From a checkpoint of a small mixture-of-experts model trained on Wikipedia.
Training: a variant of SOAP for the experts, 9784 steps.
Below are experts of layer 3 (counted from 0) of a mixture-of-experts language model. Rows are named router (the router's row for the expert), gate (a neuron's input weights, with its number), up (a neuron's input weights, with its number) and show model dimensions 0-127. Each number is 500 + 50 x the weight over its row's rms, rounded and kept within 0 to 999. Numbers have three digits each.
Before each expert's rows: "gets" lists some tokens that make up at least twice as much of what it gets as of all text. This comes from a sample of Wikipedia text that the model never trained on. Tokens count by the router's weight.

# expert 19
gets: " |", " ", ";", " –", " -", " —"
router:482510543441472531472515532452386427433540553564489521399468379514478398473447576522402444564436437512510529552513484512558440477463425517504422474606540451507489553471517546502530567544492541462475518493489505475447441370510445512440482533508418474491462436566382470440495566526574500459393499510577553535516505506475564518490479497447608464558498476422534456456482520475474503535568
gate0:511522528522435448417458514582461578482559513487507506537486524564522535577529501517517548532459487504480487495446381511460502551541512489500529558581453551541422498444488473437494557602427534483545498582475504521426448496589484462507497503529443526546453441479494552494472546573491475441419430476505546543515493515644569561425521555540589552534506540496404350449548558589445492401525
up0:549425485508556493493451426513455498508518583427402526484420590518565537519451491546455463478411366548453469550460494485456495474617410506558478467586499522533492444524482449464520507527500397438541514528507445480434481509484525458556433462531515484546445529520501499468458439504453568381407481479480629520528403498558449536486472524551650462467462453552504482488470498552516474526429
gate1:578576568508464404470499500470499455510502460500441527564542497486416481518449559593526579504543552481532505500503519510595506448527484510510621450526449510560458508508554450453464561427504557592463520436546510491520447450477511461536417536523521508569514460597597515440591538562493487548458511535578412506468509541548541523520388534466474463504520396436522533503419475342454577501547
up1:554554451476381423490493570480481453347417484458429454567499479530474465572553447552491517556547363452497552614478508434540487505514378526519565493441512433509492502487499481465452510435501564469503523495546515519498475492551478416458449501487576493563510395496485480460569629571517436462484495514570467449509503520485540554486504481461458519519440444472500592561572579551531507556519
gate2:484463513422528415450547428507475449497456465539541534498502572438557424459547391472486524438513589475456493470455440466606485493485560522551416449517424463528510494425458450554424584529500509519522424545448553502486437518544424453491354539467419434500561528467517464453583496542545503587481559501543474580485502497518570413453531506560459590551535536500529438465446449460515568477575
up2:558557451518427582539454558534596551397527529459484503534503393546483532502409567458430486480505359439495560504502429542416425519472447576493570489469601470549403526576563549496509501551487511498512557506508490502516466476435472529442521496526520518543538464527446551532463476425527447501431468590513499485469489572427548488514507480603407456452495423453394534529565542539475462524438

# expert 41
gets: "c", "ol", "r", "m", "l", "b"
router:459536531527482519498531503527407463485527505546503503517459429468560430572391566537529441499508478493542534529490579575531475495469481514523472554530496446432565452499476439490599600529487472539494489368522481487477494460493374525410533521506435482544458478479418467526490593521495422376404537608530538569542431525540503566475456454411549402499491508438514450580396495476490497476552
gate0:559466560506545539493464511402480503519489470454559451604509420527424463588476465549553521492526564498477520504453520519459491505538501433532472532591473522464469519515535529473599547375532480395454411427442579416513498527490444512500554527438482456439487559444517509595544496438484556543396527540544579488419459451462492557476549553490452386443475591577474467486434497524563518587533
up0:473585531564452458550563578500546531502550480440520512550437498457481428547502414569461504487524612486518502447555504443417379519441516589541465534587408488476454463497563489523524480490548473551504497604505521425546440566430441528501500493454534503507515630551528488538499514524432548427428549564489515537613507518489509519398523524461375562425544555528487491470522536495481500541410
gate1:483519573480451450478434511536389454554498510526531506527513512429539525553444540435518519559454508492471583510436500621470557504480563548530461580438482500499542511407435460514473527526487518509549507506473552448471481513462427574397503517566445481553437441528487550479542373472431591519532414521481539448582434515523486474527523447431550461367467509510547422598528473504496516363564
up1:550526498541505552508576484511537533437529470418585483518503522591494482582539483460559515433487477496408449527566403449555548405538455468522488467562522426509494446536378639478533583496454418532536379547465603506524466426517457505515552456458446498565531491505534559472516548486473419573520489560542462486541525524482548505486473543447461568429438589489544543455469544521480434593472
gate2:494511445496546533498405547513412535529581487492520539459512443451541494546438503555470488551437521458506542424426511564599494458506489492586524543506451478472518461518528466505516391643490457499541555520496558512512515567465595544605478546546541438477394493503477520531524496486387563521513482511597495542460564484506482466435512563488575470534472469472458569479375498568602447624542
up2:521504531465439580497505486473578461431511429481432494533564530528477473532445562398499411531523499488439523493514464499460475551548575481411504508422500528637562448492536508562365466476523463496409428558511524464557423454514506496470445511459562545543508392454467459511555515434537490526522441496571441440606458532423494544517465468592546539568494485551592446506611514496505469482573

# expert 59
gets: "s", "es", "ers", "ions", "ies", "ations"
router:545433562445454523444535508471500481423489545471510479479461499395467482504424521488515490508528460593493494463508467531571409520362393493565465430601513358505555473469459449489520525588490475475449444396507556523469453561542452508531521545465467480515514440486475426596502502522566474443414496507510479472498435536535543522516423562433507454653507542531505463453469540573428546553525
gate0:557504526432525552392518604519496470553493546509460475473520480405542483475506495471495539521543537563520477551512506518445484571539500377490451467482564437524509460471481464486466470577467438517467427550557498528474452518473498412527444525416422547537511574451481433535451547488459355404425460450570515458526443485546570451556404488395485539543561475629499443506479453441450499521419
up0:422422417476331553555487421459389516534520539477477467490388537491506427451519480489473501484548409495499425400504415490550571528476478487462500463507494555506464512465469547618543530466530573436506440473436558588524502466578510507507485523492504604494504467505522554495491447482549553472594605478559503523457558467587498474436530476573394460464495569550482501481451527537546496462497
gate1:566503546526452454508470444543506438448526425586555500529535467540526558497472465474497445513553517435518472581506463546508401492456478491609490495490398456485567530510457451503527546542539402478515436525551584466414412496521497395552575460412453467473421580473436578429492524479516519489550510517413473534514414567478464541552521531479594545485519459425587516465499469410528608556564
up1:504574470408460571466536499499495487459399499441640499476568490559471480594475485479455483509533408506431546495495414418565510557493462501511551543582468579513580504575568572532418528496612538608461514522436463482473604531507523526475539487553480517529455496465479440438436489531556523586440414416506509417494467478510476496512575509500577537446488535476547457549451556556523567549481
gate2:482433370485495534501548514496546584565468474480500515606531551486603428558503527402525468496507493471520417519484460496519487468458487567564391485492372429541543463547551441555563561550462476564575500469487428610512454471419475517509382525508558524547504501425525465467530545475480392499508586480417524472530454469514508505544544580463475593451507480465481475434456513433444537461469
up2:525469560415507473597505433584545503453513470486487471484609469563453486531505429404442503443444461516512482537500486503463459489558605465426520494535483524470457575449480446572465532462522491480447466449516495486528489652432453526501376487491430560506535533415451507461564548470445571471605459526524548560489545609467478576427481522518467372430564471528498464502509540538494435448525

# expert 18
gets: "a", "o", "us", "os", "i", "is"
router:520429489502490539497493442537437527401474510510514534428463458499537497571476481449536477530508468523435554538525573562532450512426443567557432418537439430525482505513525525495520528566472509503555582387514607532456450477544479639443514472532456474485485465549429510522514513519523489434402519500546549482519487475565600524401440455455555388525575622529508512495422573548385494515536
gate0:511551426417485445429544621620468490484514584468526494492536490582435423554508542476429451548560488433539564498562528477448489491476498527603462462528504522440458495509503463537354473458501528475570424521464524558477411429525546542468498375547559476471508472494495513422467451546570587526500455563492468463435487557504561432523565510475611532533574526513487438450564518479480469450479
up0:446535491488437455508483509432528451514534562468430543576530356421442569471521579509500465609529569530580462535534481556435419558497537549574528543466588531440485602498505411481529530470464550577468481434416483519554517489478411544550468570464574563451600492455443470501437524518444394459564543594540426472516537505502501501491421524541499501534491456467484531501479538528531568453490
gate1:460474521501520509535478416438463503468461448409527459506623526460515486525469543505475513529583497476438526547538527559535526532508649425491499534471528499510557545481447493504561490510489462523458420460509551499431481442541453568472504520593621518458502514589354554522486574465484576462353604532531493497425557494534507481570497494486449589448502552497562457451505562575563545552511
up1:498499459559517398439472560525529530436556484558516549493493524502478426508446452544485496513401518473516529521439557613536455475584470498605547452491510481407431438507591442619533506446514530484393443515438442553505492574554504594437505447522487494441495526522466540451578486566463561559604567500405436508492466544472581526500466544450483518577466562483531519557528503442566541566542
gate2:547510461484480425528469515519565541558502502534594490515449520510579505555499489474573499446509516466459489476499501467414595489540543472563511497415521494472467489480533563518509625468514393451543567498442487468452480433535512515470507526446456423578610480478465481578499543561593575436514484539528467521575454613612493560462493454592580475513473479413574530469504548553406478624533
up2:520532461415556525491431490542468534531581444471552515549484466469447416558471567555560516502497365503438506495512532416478412524569473557402571444459435590509550576530525499433555531407553475457549503571445559562463426542506585499454434561505405587466537513595457463500435492568501487470447552459458483453551536438536562481505475498496506444511463413499549500558504513508465456435437

# expert 58
gets: " |", " ", ";", " –", "\n", " was"
router:538540528475490551437551463539463480390527541562461535458448465436521461508447524444433485536492464495472489536521563601576463515455388543479447426514492409536507487514501562489545532537503498464526487514520528465546436465475444564466457569497434422517423401522421418557490516492542438394434460515502593570575389463494520539467437537418554426540460515438492497507482617557457513496597
gate0:452493460448391492463446426539570517586471490532583546567587501435481494536563421546434518531520472551499491503439492514581481481522576506409535551514410584539493458489559425412525510488530404487514475475548538448444483458511471568500521592468446360522529475506442493545519525492434471495555546567453456448503451584503617492461558490529544487603480408435535553485425508514527499533457
up0:607477436531553517476365465490495488451514557462569515489465582457469444553501497497444499389572543448455492509468568515564431482540510505564413481536490527525528493515562438528609474428625521543522454510454498513508484488467484504519480424426457398532542474490532569437481523461545503423584423461480411511509490520542464564435557572447502387555551481581566440496566484461491496571473
gate1:514468439540491506534481578444495512501572530474494446490460444535523552542446346532590395473523432566516529527486572466550556529605444524533509471513463498564539544506456460478566552512508551491396545549505495453520498458451506567482481585485481520518481476525472416506578550615458549433508440573464544534501479610461453493454553496457562458436502497482398537575560470553484613423562
up1:510457536465489508572477456517532491543476620464525407519512464504543497497535480463507511524437536513579522539592425454526447389432582588487596552508500512551585539439491399524541473485492444561462483461507490542408413531520409442538466517470576405493536509496548545524450531554508467465444500538526530565482617469500551482422566527480421533545533470455408528512585374532513453461523
gate2:495483466559484426543469569547536477489451470551451499425461475519394470507435519442487512513454453540512469462471423511411462422499535498437554491518490487468490480591443570531543561557470481376431498505478467412419481419457503530547563621401454516372450402536457562491552441494474490433393555497496534497480511503452536486411526484447500488538500535392522438545498485503432522445571
up2:512532543499493519557496542531529471516466571486407484478445560375488521485473413422490496525423468543498461534590512454584444426515487470527463563515522442472476567439485469482504540542530472484498506409499584444535531525427555465575497510536489469475541504405545521447461388570484597442466521444512574565461540316503515516474468588538557554542501528460564427452557513410493506527436

# expert 31
gets: " |", "|", "-", ":", ";", "="
router:490521477400475531415534503439392518408523536530497520418469505447515483455482564463395511536517487528404511546514496599573514479430388557459494440515465445560483408526491504512491576505482469507500561504455518472533467456475424568441459563469492421490422433530482432518521562513556456415473525580543532519589483424461580502518451554399572447614497524451483499549488552498475473456582
gate0:576506491446458489481525537515531533497486552503502489481567529526430542463496498536396581495537499558554519559528515403501467507485584516497447503478414483552558451617498525414520562505521505537555444449542508528527449559503469436494481523520479599454492425569423429425610492496543527416470530468522435549512475409570604460582494540466505627525528601427602483543497520573493423519461
up0:402468399554488500494504473444569564533573539404525573435573499585551546499457510507545463527515481491454445545538505583513538533564468458379515526450495469459505456399503523456479463467479426501534465402454496509604568492454480458484461470545424492541463459555448537599570489513451484443561554470463562499581510554481558479445484571516593439466528425545535497553470457414452556413470
gate1:557508526463481478514455527503501447499497549403546557443516619567571597518463500546472414483499579460527549596584537489414520607487427531510484477400548446519459485393536488513562507489480532512409528387488452494453457489381522491445437547508484500520462459569460470464464533510568567536523474415511505530431482472604462527505495535459463612558486459524466533501484457485395465505431
up1:576430454529509491517509478508468487503459531459479533457474526549561518545478433534514447431522470548456525476418625488406547466434460491461566481461509486583487513463462568556562480475485471416483445420468478494481559559442585471476415413605520526428449398505408470475399432533406487557500528495583531640514501442566526482521525512518500437428499596562466539483481493449468485455454
gate2:438454461460489593428537490506534545512485504507479573456507451562511513495431507486484493515457554591515568490534574494570459535420541470496455509522488447493573470619535528521447472528604531639514420490547479515534609514457515443476498403516438483394400507536450440520516551528404547517507550476518397524472541559552496457460494585570586439576490505517498616498545528517522431474538
up2:530549482524403543369539445453470606595517453552433516613422614459546557480488566516486574471548537488485456557544503509430530560487507465535475503524616518419513497481452446476497473445476554471516523427470463435450534480440519519473565398490435560492482511464444547450629455534546498504538520430503521474472506438498479542496504576520546443533479512529514561510468579358473519452492

# expert 9
gets: "et", "est", "st", "t", "d", "y"
router:584468543534421512483527472481437412518557529536531503332453371433510521475544480492475482503513518483466598513510526573486446463431559480522495383529496432476518525498476539507542582487481526520562546419422493508539450497472397574507542545458491472485444478475495448500523482596517451401471423579475545502537438549501518552426466525475584406558449500374514471502468523513487445554573
gate0:462517481530558510553474469511514504498536540408548526455557507434532478531450412527497547525470485577438532385473431457410501531492499511525492499525500482465510522426529472570517545423455502442529436487544418549384507549507477509530581508581510401571406476454541447515484545491677518498466430560511510550497496519556470530407416479580576474612467487550575600535475491496502518433502
up0:530528529490474398532570563510405558510535495512435461481467564525562542509458521298485506529554485534560506513467580538577376483629466467410546527464476442557471494483534428481484477539499505467484498497530461517460627440458587421505437577450494483448498459454545496507533450570442450500478454466438492570502571488426476520478487501510487491541497483520513433430479544474450443587557
gate1:455502567508415398513589575516493479560621489448547578427407463474533501524498578526424439547464518311589548486434487547553526471477543495483585419497488420485470528414493441460510618457550491591501428556455448485560444544486466514484534479494448471512549505432563488544546492442478478508457546468558507495516468527474495470451491509512504516515601486410514543533519439517474490480459
up1:545487459523495430407535526492552441564530544581473480479487511448387510527455490479544469552596597462438474521489493513545546504427497557589513498524452442548481437464555437440504478414474471553491503489509460535498489568367516554553621572493557510434493418397467514526461442461513498425398508462590480496536516541562511441568521460480585602437517498413468479534554546506530469452471
gate2:479533432583483540480471499486517393564504454412517463533491516494394443477557550542519555614492473502605492567516444612473502451472494468582499537557404449469538506542477619500493579501491422554535520416482402454500492491553461566481430529440463432465474491511497394440555566523566485504595406505528497471496427551533475490437490499488434541436418560498546450524463472465485552510527
up2:496500469417580478555511462537527563428601589597389509526497478578440479474555447539507554569580531531454418502488398520429494499511437544490523466475395533597488478431465496567503486498504514520450579553442524497527595450441536530573544560461530505436521452546476563554496514531507489542470543434423511415547515439478484505510470545541566484422505528501445539477453504636493458469594